Below are experts of layer 3 (counted from 0) of a mixture-of-experts language model. Rows are named router (the router's row for the expert), up (a neuron's input weights, with its number) and show model dimensions 384-511. Each number is 200 + 40 x the weight over its row's rms, rounded and kept within 0 to 999.
After each expert's rows: "mostly gets" lists some tokens that are sent to it at least half of the time. This comes from a sample of Wikipedia text that the model never trained on.

# expert 6
router,191,202,182,205,245,250,195,213,156,208,206,148,254,215,240,196,201,143,204,199,189,193,198,153,155,133,129,177,201,203,187,252,264,152,214,244,139,228,155,252,180,211,142,147,178,225,236,192,157,272,166,215,197,163,173,162,221,170,201,217,209,135,211,167,239,228,194,209,214,172,125,161,185,197,214,196,130,204,172,159,143,253,203,171,210,120,233,254,190,226,261,180,222,299,122,192,148,223,136,227,204,151,272,174,212,90,228,168,239,228,215,224,183,215,156,185,205,196,150,185,193,212,274,186,162,152,164,166
up16,204,182,185,202,246,268,193,157,108,255,210,245,257,205,244,215,281,180,165,202,195,250,139,183,129,205,168,215,242,264,212,231,221,190,198,132,121,213,130,203,231,214,153,226,133,268,266,130,183,190,241,189,252,228,193,198,217,209,147,151,223,249,169,142,206,172,243,215,166,135,184,181,235,201,191,236,127,241,235,188,146,212,290,124,206,181,199,248,200,293,194,176,239,224,176,198,161,185,184,163,112,211,198,121,201,190,287,254,224,204,212,224,186,181,154,193,138,244,198,212,142,258,266,164,157,137,243,153
up17,216,212,180,196,211,104,226,207,195,161,144,196,268,229,144,147,255,281,172,281,222,175,226,180,239,215,159,88,193,332,204,136,161,203,174,246,223,232,225,183,165,220,177,180,219,202,242,139,217,193,227,253,239,206,214,214,255,107,208,199,171,167,228,155,192,191,199,246,214,194,197,183,193,175,155,190,223,215,240,165,250,290,224,139,199,205,182,207,190,223,135,143,239,187,214,177,246,213,210,146,305,142,182,220,253,170,122,234,206,176,179,188,204,252,164,214,223,221,227,269,237,214,231,177,182,211,227,174
up18,198,184,179,173,217,225,175,219,177,199,210,168,236,178,276,207,212,117,165,212,291,174,245,194,78,219,232,215,202,211,218,196,187,188,181,168,248,212,263,167,189,152,210,195,198,212,210,191,210,161,235,114,136,261,215,250,196,147,235,163,190,126,336,196,200,203,183,203,202,197,181,140,238,202,252,284,152,278,99,121,164,191,186,195,150,224,236,241,146,181,220,213,159,128,178,209,227,179,231,215,195,218,244,201,257,187,232,226,278,265,192,263,160,211,159,224,212,166,218,223,175,267,139,173,216,183,225,113
up19,155,159,225,245,169,181,238,204,202,227,164,196,248,150,228,193,181,163,169,192,185,333,246,218,189,251,108,257,178,218,221,214,172,193,169,179,211,127,230,206,279,206,204,285,188,205,169,202,185,128,184,196,208,161,181,129,189,213,272,188,232,158,124,234,208,200,305,144,220,195,191,148,152,107,210,268,112,204,166,238,169,260,209,247,207,211,164,256,213,237,181,164,180,223,202,179,230,190,266,146,193,146,182,264,65,173,205,185,155,239,250,215,130,211,203,197,183,199,232,207,195,214,209,226,179,150,221,137
up20,140,152,131,206,199,215,238,172,194,159,273,177,214,227,269,208,175,159,187,206,275,229,201,265,254,159,228,193,216,265,167,200,146,159,159,131,274,186,196,163,184,146,225,163,218,172,212,177,203,214,211,286,226,202,203,232,247,222,133,282,189,180,201,256,211,178,239,291,180,264,221,214,159,221,155,257,229,211,172,218,194,173,230,289,194,91,178,237,212,201,233,199,156,261,216,253,110,228,218,208,173,200,236,218,226,178,201,266,144,194,233,223,171,213,194,222,235,192,191,132,163,165,195,228,285,236,182,181
mostly gets: " inter", " Val", " Alexander", " Ni", " trans", " sea"

# expert 5
router,255,259,182,133,254,214,197,192,213,168,119,233,223,143,168,202,174,178,248,231,187,225,154,201,162,113,113,222,213,154,192,253,182,153,134,223,242,158,198,209,183,207,275,198,214,206,205,273,174,197,129,188,215,177,177,174,188,202,228,213,191,187,201,213,182,259,207,274,157,201,122,210,126,202,195,198,197,238,150,172,159,186,186,172,193,158,282,240,215,193,242,240,145,207,186,166,161,276,239,251,220,214,276,161,215,139,277,180,237,189,249,220,151,261,155,135,181,207,203,224,167,237,306,212,195,171,207,208
up22,212,161,130,165,257,257,184,194,251,223,164,242,193,252,185,162,161,204,176,134,212,120,128,172,251,135,194,200,184,237,220,150,195,170,192,217,237,157,231,231,237,212,191,226,230,160,249,202,287,108,175,177,254,202,284,231,198,216,187,184,158,302,242,145,197,195,220,231,180,215,145,210,250,201,160,141,184,225,250,175,209,263,178,162,200,259,253,144,226,171,250,113,147,71,156,176,182,156,181,230,137,199,218,254,209,175,165,166,267,216,211,133,151,217,199,204,134,214,131,192,222,154,147,188,165,198,189,257
up23,233,222,237,167,192,159,244,174,218,221,153,254,139,185,180,229,183,261,250,224,253,229,153,259,217,133,200,233,195,208,278,215,269,148,108,211,236,198,197,235,184,196,239,191,172,178,147,223,243,269,185,214,161,199,217,230,237,189,192,223,220,241,165,224,150,190,186,169,202,243,250,200,196,227,140,206,164,226,234,273,208,219,232,213,184,179,199,176,202,170,255,181,218,182,219,146,147,190,257,270,160,266,259,208,308,205,217,234,233,200,201,206,166,160,150,149,166,147,171,145,104,178,253,171,147,180,169,221
up24,187,203,172,149,153,220,236,260,195,174,255,199,172,210,191,281,228,198,189,225,190,164,143,212,240,199,223,236,166,186,182,178,214,182,219,170,201,218,228,185,240,185,238,241,182,227,166,195,178,188,181,227,199,238,42,189,167,190,225,176,145,193,242,217,185,330,201,186,230,183,179,223,179,262,230,288,229,163,154,174,198,234,228,209,200,149,157,163,223,198,253,287,230,208,180,183,156,273,134,181,159,173,236,222,232,195,251,157,208,138,260,197,225,197,187,115,177,206,216,135,262,172,218,216,146,117,187,312
up25,226,271,190,89,226,216,139,202,156,225,202,264,176,222,211,196,140,238,211,178,219,283,162,226,190,183,213,186,192,191,216,210,231,250,118,196,193,218,209,189,178,263,169,196,180,166,141,219,174,293,172,223,266,203,160,213,214,250,246,126,249,180,253,185,223,236,202,239,171,190,220,215,136,255,219,181,216,182,258,194,173,214,130,226,246,140,153,197,212,241,167,198,202,239,209,173,219,183,307,231,139,194,156,207,209,236,155,202,221,219,203,170,171,186,199,199,231,240,221,182,209,202,177,231,239,168,171,192
up26,200,149,152,210,181,208,179,185,211,225,251,210,235,246,172,230,159,181,231,224,104,227,150,187,221,211,202,260,152,182,162,155,210,290,140,143,242,180,194,283,187,106,155,219,116,193,230,176,296,201,127,264,230,185,174,213,209,148,159,199,133,218,176,147,215,159,254,123,253,300,271,209,171,260,217,169,172,172,217,227,200,208,188,184,233,254,176,189,112,178,187,236,121,263,112,235,223,167,181,207,164,204,285,198,218,234,179,217,189,262,232,188,168,268,223,122,288,218,242,218,137,182,178,182,198,260,209,186
mostly gets: " in", " on", " from", " into", " with", " through"

# expert 3
router,236,213,154,140,214,172,127,196,188,145,191,143,208,135,178,144,173,211,167,189,221,200,128,196,227,102,247,198,206,202,130,187,252,216,294,187,261,214,239,199,147,205,202,207,180,266,179,240,213,220,175,239,246,158,111,167,264,249,204,232,125,200,160,251,261,190,210,225,243,166,121,215,165,123,155,261,172,134,250,222,248,202,224,208,124,144,252,223,233,160,209,205,186,217,200,204,205,247,203,204,199,185,189,213,235,197,215,237,169,242,188,211,192,198,156,190,170,117,223,237,230,258,245,168,207,240,223,170
up39,206,234,133,232,239,140,144,113,234,196,235,282,186,183,123,209,161,212,146,194,228,247,189,216,169,141,216,159,229,231,144,154,217,238,162,199,236,244,153,238,152,107,252,216,224,231,182,176,210,146,197,193,263,195,200,213,146,303,175,199,190,189,242,99,172,153,180,183,250,174,132,176,221,204,298,211,194,227,186,205,158,265,122,282,197,186,218,146,212,183,272,190,204,163,233,276,212,229,202,157,168,117,161,99,216,253,191,175,213,243,168,153,166,222,205,209,220,225,200,207,197,266,284,214,161,198,193,200
up40,225,220,253,291,186,221,159,159,193,244,146,75,234,151,250,237,193,204,224,203,233,153,147,203,223,205,179,165,121,136,150,218,214,205,174,198,206,206,242,201,240,209,206,211,209,223,273,209,304,178,208,209,268,190,228,169,201,308,246,257,216,281,354,188,166,213,205,217,202,262,153,208,124,192,194,201,223,233,200,220,205,195,274,124,190,193,261,211,125,171,202,188,203,208,256,149,215,204,232,195,210,291,159,197,256,151,204,187,212,212,180,217,143,207,114,204,121,173,210,237,259,262,233,185,226,153,141,161
up41,196,146,193,234,246,195,210,176,222,179,173,209,146,138,269,268,235,178,169,193,165,243,145,210,197,226,205,240,138,210,186,199,78,259,204,207,162,271,173,140,272,242,157,150,151,207,168,185,209,172,203,250,192,223,173,277,196,209,195,225,143,247,250,204,212,198,166,203,159,187,188,219,214,194,232,155,143,186,118,186,247,102,124,150,173,208,221,257,175,233,162,268,299,177,219,212,160,255,205,202,172,237,171,232,201,290,254,238,201,236,181,154,170,238,170,228,181,198,159,177,205,175,200,190,167,216,108,113
up42,195,159,218,159,127,129,210,189,249,143,227,187,171,92,255,187,179,211,238,225,120,236,152,202,204,159,181,187,198,224,150,192,256,200,259,228,94,196,190,196,176,220,264,268,177,263,139,187,186,195,222,97,176,216,215,162,220,231,191,210,156,159,245,187,190,202,229,248,229,165,174,170,199,229,167,231,136,165,158,240,186,205,189,149,266,178,254,236,218,145,149,145,213,177,264,185,180,242,231,199,146,203,208,246,195,184,157,191,151,123,193,151,142,148,215,209,208,250,193,193,191,244,239,204,226,221,157,229
up43,187,206,222,151,249,139,213,190,201,173,242,242,276,197,284,212,197,194,211,175,189,212,260,224,154,132,182,219,214,180,180,219,239,188,225,175,127,172,210,215,203,162,173,162,273,217,224,191,237,151,261,182,182,177,188,196,173,199,233,152,230,254,230,210,215,214,187,217,258,196,174,139,153,200,248,240,133,207,71,161,193,223,218,201,224,203,239,210,197,174,194,236,221,133,108,96,155,129,180,243,186,259,241,227,200,196,127,283,197,248,169,218,186,94,161,226,191,207,138,193,242,281,144,182,131,196,196,146
mostly gets: "|", ");", " received", " be", " until", " took"

# expert 7
router,183,252,217,137,234,278,164,193,219,147,213,289,245,116,245,188,155,192,237,169,286,149,182,257,148,192,173,169,190,183,225,261,208,158,208,264,220,184,273,295,184,224,232,196,171,152,153,262,216,176,133,174,279,84,177,168,130,185,208,236,208,154,165,147,151,292,239,227,190,213,171,241,185,165,187,194,195,200,230,211,166,192,227,187,206,147,269,153,212,223,257,214,116,252,198,164,173,225,168,182,222,243,178,174,182,185,276,156,178,197,206,174,201,283,284,195,201,208,144,214,212,207,277,194,181,218,215,236
up22,204,221,177,122,179,212,133,162,242,233,182,195,184,175,174,228,193,174,259,191,291,129,193,224,132,246,259,173,236,216,129,228,214,284,207,252,192,252,235,145,209,179,250,246,184,219,195,267,247,212,201,213,203,153,192,155,160,190,201,192,205,200,159,224,167,195,200,239,224,202,219,210,240,156,220,195,215,168,202,192,158,191,195,267,216,171,261,308,229,230,272,240,142,188,197,232,233,265,201,214,168,168,216,163,187,201,215,226,149,173,219,237,260,202,236,216,73,261,240,190,223,180,203,174,194,167,207,239
up23,157,262,193,178,172,177,235,189,234,144,216,232,156,171,211,238,204,252,180,205,204,156,255,276,156,239,229,198,242,258,165,223,210,236,137,154,235,202,231,178,244,208,226,218,243,198,165,170,220,205,240,250,227,144,144,170,247,156,252,207,111,216,189,137,179,222,221,191,175,144,160,223,262,145,188,237,201,184,228,199,176,113,207,192,215,148,212,170,219,171,176,239,187,155,218,192,224,194,227,180,280,121,148,217,200,213,185,199,191,215,228,182,197,194,190,171,151,189,143,170,235,251,132,170,211,175,258,187
up24,211,222,205,172,147,158,189,264,178,182,241,173,173,251,189,200,145,201,194,203,153,251,124,248,240,209,142,261,170,205,266,184,205,133,272,191,246,212,239,218,125,101,215,151,163,227,182,183,226,239,158,126,217,190,188,282,160,191,186,209,152,185,194,168,199,157,233,186,276,210,220,206,217,163,110,172,261,236,277,230,164,192,257,251,165,166,189,204,200,262,133,204,239,271,193,143,155,177,217,72,170,192,175,181,193,101,169,236,186,165,145,117,153,199,193,186,180,171,269,262,249,243,179,175,223,191,184,265
up25,235,179,156,227,172,210,212,168,119,157,264,206,270,211,220,183,227,177,231,231,210,208,264,276,154,188,243,210,197,240,208,284,179,172,224,201,215,213,140,218,217,247,210,203,205,199,208,183,253,159,217,80,222,251,148,307,184,141,173,219,200,189,215,277,174,129,264,105,247,204,210,151,180,226,162,139,218,266,195,192,247,295,241,202,117,180,238,232,242,275,154,191,163,183,155,259,195,242,174,259,252,145,187,235,264,222,176,216,264,245,140,167,262,123,163,232,122,203,203,270,107,162,172,220,135,195,168,200
up26,268,233,221,192,227,94,174,244,233,188,178,218,203,143,177,192,157,182,256,166,194,302,245,265,142,321,219,212,216,154,247,169,243,225,175,204,239,190,132,144,216,166,225,204,214,265,236,174,175,227,259,116,201,237,166,124,193,223,251,156,167,218,198,200,160,156,267,165,247,220,187,198,194,192,229,114,225,207,259,190,207,144,278,206,122,214,180,217,257,166,191,252,168,146,216,140,118,177,195,235,215,194,168,185,176,221,220,119,146,122,223,176,132,173,183,163,165,231,242,240,165,242,186,217,194,255,207,216
mostly gets: "ium", "ated", "mann", "ism", "ock", "ball"

# expert 0
router,154,188,232,196,191,144,241,182,213,199,221,179,231,102,151,140,272,168,243,203,155,191,206,154,151,217,175,172,195,181,146,201,165,149,234,247,331,203,280,168,178,206,225,130,162,227,188,243,174,188,149,169,261,187,270,180,204,194,138,184,207,208,155,180,202,231,230,140,187,188,170,230,194,215,184,153,210,203,117,201,178,200,153,215,214,203,254,211,219,193,174,218,194,239,183,224,119,182,157,131,211,128,223,173,176,146,189,208,281,194,238,154,176,251,265,203,110,155,144,237,195,239,199,226,230,253,130,166
up22,225,203,196,211,149,186,191,138,166,213,181,174,179,193,279,202,225,182,271,206,192,197,187,140,153,253,181,152,180,255,190,145,188,214,200,202,183,238,149,237,184,205,244,200,167,216,247,221,209,226,167,192,179,233,144,148,243,240,239,158,205,230,233,242,184,169,177,228,165,208,192,216,113,189,243,206,256,212,131,222,141,274,258,216,145,203,207,155,135,201,150,278,223,256,228,195,192,196,146,218,129,184,184,225,224,255,280,189,183,124,248,225,229,238,177,158,162,277,161,206,181,168,174,156,232,139,222,212
up23,126,171,238,206,203,203,117,170,260,217,164,215,206,154,180,287,203,198,200,160,181,187,105,133,171,216,162,131,157,208,189,205,234,252,178,235,151,217,170,247,156,246,265,244,241,230,231,158,230,166,294,181,203,188,172,220,179,137,201,223,222,239,206,208,125,140,187,211,207,166,217,247,205,193,236,172,208,159,192,232,224,263,287,249,195,262,171,194,153,246,222,236,165,223,167,178,168,154,207,236,164,268,178,132,210,229,210,162,190,216,152,213,217,246,189,141,230,182,196,152,179,237,187,109,241,192,235,267
up24,207,145,194,119,165,186,188,191,207,213,180,133,180,124,199,288,249,260,198,252,207,175,125,134,214,226,149,206,243,196,222,177,168,280,160,233,199,181,241,176,237,216,239,193,213,156,251,121,183,237,189,204,229,205,110,212,187,218,200,129,219,138,250,262,186,200,169,184,211,159,238,243,194,125,221,200,247,174,174,111,196,211,167,176,242,164,163,259,224,197,235,194,192,212,238,164,222,178,185,198,196,218,212,274,242,204,217,223,255,230,131,253,142,198,177,169,149,203,289,185,232,164,272,191,260,258,216,218
up25,149,222,157,197,201,156,224,228,174,245,151,190,239,218,231,176,286,221,223,254,157,201,244,144,257,168,187,219,203,148,213,161,208,229,232,201,275,195,252,152,120,191,212,127,215,211,145,227,197,182,197,189,136,230,269,176,208,262,191,270,237,219,94,210,231,187,197,233,244,229,234,178,149,207,187,182,201,209,136,241,149,216,171,248,232,199,210,292,171,234,228,171,211,134,215,274,218,207,159,173,145,199,210,225,225,150,166,208,217,228,118,192,228,279,85,204,122,204,180,238,304,118,293,212,236,201,181,119
up26,255,186,162,263,170,149,229,240,265,233,211,264,136,162,236,177,296,184,216,202,138,200,189,190,217,238,133,191,170,248,201,212,183,243,231,119,267,260,190,195,217,152,216,167,155,198,209,217,240,252,214,278,188,95,207,178,236,145,162,255,224,163,154,221,202,207,213,156,243,249,257,166,210,230,259,185,213,288,129,257,93,258,189,234,195,193,152,87,173,144,146,157,232,189,255,159,162,243,193,214,195,161,159,186,251,206,206,232,220,138,250,232,125,143,193,222,156,253,270,197,197,172,217,266,273,164,194,169
mostly gets: " the", " a", " his", " The", " an", " are"

# expert 1
router,146,191,204,169,221,250,148,278,264,227,141,258,172,172,161,187,182,207,212,163,190,191,174,161,168,201,267,215,196,139,197,228,187,138,252,255,259,199,129,209,178,193,230,194,206,240,156,160,236,277,192,195,194,77,253,121,236,167,183,198,241,225,242,191,253,182,205,124,205,98,151,183,214,169,152,243,259,212,259,147,251,186,136,268,166,186,172,148,223,239,216,185,191,243,190,160,162,189,190,240,177,145,208,180,207,205,204,161,264,141,170,215,210,178,176,155,218,223,228,202,277,209,219,201,159,141,173,133
up23,141,225,130,170,229,224,221,243,215,238,159,154,276,152,262,271,184,186,197,216,182,228,146,238,220,123,230,214,109,197,169,165,160,206,190,145,202,287,176,184,280,227,215,190,153,246,275,176,223,187,190,202,124,191,158,200,206,130,209,163,212,138,230,200,171,211,162,173,249,279,142,218,233,145,215,234,197,257,211,257,204,142,149,145,124,128,176,202,176,113,229,200,204,184,200,136,111,198,258,226,191,141,196,271,218,214,244,211,138,238,217,152,145,187,219,213,204,215,216,164,85,129,205,179,196,239,211,231
up24,236,181,207,191,222,221,169,164,151,233,265,210,205,141,109,106,174,167,207,227,190,244,230,182,132,154,201,224,196,207,191,199,247,239,172,247,194,221,228,198,163,220,206,240,240,218,154,198,267,223,263,188,241,295,207,198,229,136,181,138,137,158,188,192,237,301,268,229,211,149,135,179,117,213,238,161,194,158,263,119,216,210,166,160,231,164,188,190,191,175,173,177,185,179,215,122,202,173,206,242,257,216,172,213,196,163,185,203,193,208,223,238,232,238,228,153,197,155,271,206,196,211,153,195,231,142,233,175
up25,172,197,163,161,248,241,219,266,160,115,168,240,228,152,232,252,113,140,185,243,203,262,166,260,198,215,231,208,225,118,236,177,235,249,127,223,214,238,285,249,202,201,155,152,268,167,205,258,195,196,236,203,201,203,236,278,193,251,258,247,162,171,213,193,206,226,200,208,213,173,171,231,117,194,192,214,226,227,304,239,241,146,159,184,160,224,234,196,185,250,189,242,151,212,195,233,185,222,254,167,205,194,193,280,211,198,151,240,178,249,249,203,272,263,158,255,197,163,184,264,274,159,213,169,207,217,205,241
up26,198,176,264,216,211,157,202,184,168,218,134,253,165,163,156,188,213,236,137,150,263,272,189,207,194,234,134,180,108,290,92,222,188,265,176,211,190,323,118,204,125,290,204,182,171,197,159,207,186,248,141,226,263,158,180,189,207,106,170,121,163,272,277,220,225,275,229,193,126,164,173,170,207,221,222,206,170,224,198,197,183,243,127,153,169,274,212,302,212,177,182,171,238,210,154,204,195,172,142,201,247,287,239,161,135,226,163,236,166,132,208,211,182,226,285,158,156,195,303,176,199,179,236,189,160,283,224,150
up27,231,210,270,171,193,228,183,191,200,155,226,215,162,186,112,276,194,220,195,219,197,176,129,230,168,174,163,170,145,221,188,175,228,224,169,175,213,234,171,157,211,178,219,197,248,219,232,136,176,216,267,82,159,209,222,252,221,179,176,184,154,250,128,196,216,191,185,164,197,231,274,234,252,236,204,162,264,175,207,190,145,216,191,245,211,219,253,166,262,199,211,166,223,173,191,205,165,165,203,188,161,135,171,216,219,274,171,193,166,241,212,230,310,112,267,208,123,179,219,197,206,101,190,106,143,147,211,181
mostly gets: " (", " \"", ".", ").", "\".", "("

# expert 4
router,181,188,144,237,263,234,154,220,164,173,164,189,165,126,216,168,124,181,217,218,237,227,154,199,194,149,155,175,142,208,146,297,184,102,226,260,250,220,200,254,216,123,237,162,213,200,208,248,112,250,219,169,233,216,190,178,209,192,183,179,109,209,185,160,212,210,246,205,220,217,203,161,230,202,196,209,197,186,163,153,119,160,165,206,219,131,187,215,221,204,263,182,178,205,107,190,188,250,221,200,173,171,257,212,142,149,197,228,251,207,231,239,230,171,129,120,143,170,170,143,227,243,223,263,177,173,158,179
up23,122,237,233,175,197,205,233,188,203,236,126,200,147,194,86,160,219,165,159,236,193,223,161,114,215,235,264,187,169,221,247,248,259,209,180,224,203,182,203,244,189,174,173,215,229,155,174,233,217,185,201,157,307,183,190,137,160,201,198,212,152,157,222,215,199,227,150,214,113,193,238,229,187,168,183,175,184,151,267,192,199,227,159,177,178,156,182,159,174,245,171,221,210,183,209,192,246,193,230,193,274,191,148,246,132,206,105,204,211,221,200,217,162,183,207,112,245,189,132,307,188,216,181,217,157,199,149,217
up24,156,140,219,198,187,227,160,204,146,237,150,201,235,195,121,187,183,236,240,221,181,250,140,219,238,205,154,240,200,178,213,229,225,197,154,198,216,187,194,175,273,146,130,163,241,233,266,164,138,230,203,89,160,297,212,184,243,238,263,212,120,248,215,233,133,158,227,213,230,207,207,221,205,266,218,211,180,158,219,214,111,257,252,198,157,244,207,144,154,257,201,123,182,108,230,149,183,249,175,218,145,245,163,193,281,239,208,242,211,206,275,264,164,227,221,241,167,139,181,236,208,167,225,256,185,149,211,274
up25,192,189,179,221,186,153,162,165,215,141,251,218,230,193,207,274,203,151,197,192,188,319,212,208,107,192,202,180,206,193,169,237,146,229,130,168,190,249,190,260,184,188,198,216,256,121,192,239,262,268,246,210,209,163,154,237,202,154,130,205,202,187,188,213,226,177,236,189,151,116,231,147,200,164,158,230,169,199,178,215,192,243,286,242,170,172,218,218,216,217,187,212,173,228,234,134,212,259,123,199,225,180,187,204,145,187,223,215,222,212,189,183,181,188,122,133,283,230,191,227,240,218,126,190,224,154,144,203
up26,211,237,219,187,187,249,195,223,55,172,237,202,178,166,168,172,202,143,215,212,269,222,157,210,126,204,193,172,167,156,241,197,256,217,134,226,112,204,168,189,203,211,176,257,154,195,230,173,190,239,207,237,187,267,263,228,151,203,183,193,127,237,193,91,201,234,207,214,210,257,212,202,297,181,278,212,230,179,215,175,185,253,223,145,170,147,210,209,111,170,197,143,294,159,197,234,231,218,244,210,216,175,212,201,257,190,269,206,230,182,200,207,211,186,242,221,223,201,245,198,156,206,195,185,218,194,256,182
up27,256,215,258,192,202,184,218,130,173,265,199,190,159,203,125,80,216,193,165,222,155,176,189,188,145,207,212,248,199,220,113,145,186,199,200,229,229,227,200,147,171,199,103,201,220,231,194,265,239,258,210,276,225,212,209,259,150,210,220,217,269,239,228,172,187,179,141,230,193,130,209,198,176,133,189,243,220,289,177,236,196,171,272,166,294,211,199,159,232,191,150,188,191,245,168,225,153,205,181,116,187,203,136,215,235,211,240,221,234,213,207,246,223,211,226,216,124,281,205,213,241,232,221,270,208,194,227,250
mostly gets: ",", "),", "\",", " Q", " pm", " Length"

# expert 2
router,238,186,188,190,249,133,172,209,191,122,172,262,226,216,190,170,187,203,224,229,191,172,184,186,227,247,185,197,153,175,217,176,259,135,187,184,156,172,198,224,156,138,234,196,217,197,200,257,228,195,145,231,215,239,216,172,212,185,216,203,178,224,189,178,125,257,205,158,181,123,155,148,199,211,193,162,219,314,182,132,121,189,211,222,189,236,288,228,259,178,176,155,251,252,161,216,86,197,213,158,179,204,219,264,215,139,265,192,252,227,208,154,151,173,175,150,227,149,192,194,218,171,230,175,267,177,194,130
up22,169,230,211,250,171,165,179,195,247,155,197,256,199,197,166,201,123,227,205,224,185,240,170,258,213,278,234,196,107,226,194,264,209,224,214,185,187,168,182,250,207,176,149,205,188,260,216,148,192,199,206,236,250,231,217,270,246,176,205,183,124,228,286,221,174,229,184,123,238,184,219,176,202,183,204,207,220,260,302,154,182,160,306,197,274,218,256,218,109,167,231,236,178,244,226,158,154,272,215,196,234,145,169,154,257,147,168,190,211,187,225,155,191,205,200,238,251,168,169,189,204,221,191,242,235,159,149,172
up23,168,261,120,270,230,177,167,154,172,217,184,221,258,185,286,154,192,154,161,215,253,215,161,253,244,250,190,250,181,235,187,220,191,167,191,179,192,140,206,241,288,235,147,183,227,198,232,182,255,124,252,236,247,164,187,166,237,144,249,201,173,182,209,200,178,198,105,181,171,178,89,202,198,204,165,204,215,133,232,187,190,171,238,165,157,184,249,224,195,182,176,207,162,222,146,155,223,218,228,149,200,276,77,255,199,176,208,164,234,194,158,222,146,190,215,183,153,238,208,254,225,205,195,231,167,201,219,254
up24,190,170,178,196,222,173,197,157,245,159,247,214,153,278,237,172,225,192,180,225,132,253,202,242,157,269,245,147,243,224,200,185,170,248,193,169,252,209,245,126,239,211,155,178,217,174,111,149,248,182,241,195,157,202,218,241,221,182,235,169,221,171,164,191,256,200,193,185,157,247,174,141,100,185,147,171,213,230,168,241,140,206,118,181,204,182,240,217,195,217,185,258,197,275,182,179,187,214,200,200,258,193,241,187,239,164,237,217,209,209,183,181,233,210,142,194,165,135,176,165,171,179,217,195,182,243,192,217
up25,179,194,198,133,175,169,238,202,116,162,228,149,152,203,251,228,237,189,193,155,201,261,237,222,214,234,215,217,254,165,198,259,212,153,159,212,176,218,147,212,194,98,171,237,280,167,198,159,253,156,229,172,158,102,247,216,331,173,193,132,232,249,206,251,224,162,195,228,204,197,281,181,164,187,121,173,184,210,197,203,186,236,251,188,176,199,168,224,173,205,152,226,202,200,206,235,215,195,221,198,264,189,177,207,210,196,167,184,160,206,104,152,254,179,170,287,231,241,193,226,220,192,140,191,238,177,219,179
up26,249,241,200,217,200,227,208,178,187,188,175,226,161,170,149,159,250,215,249,218,220,195,154,157,178,194,181,222,243,174,166,253,192,245,185,224,164,179,184,179,215,149,236,164,187,188,253,139,217,226,216,199,173,197,140,289,223,221,292,196,201,167,170,131,198,183,205,233,187,214,229,226,215,185,207,229,237,228,244,180,154,181,241,205,209,277,198,147,139,228,157,224,133,125,145,230,189,139,196,240,174,200,221,205,192,236,200,179,157,237,218,203,158,226,220,210,217,225,213,238,212,219,126,252,208,226,191,171
mostly gets: " ==", " of", "|---|---|", " UK", " US", " Coordinates"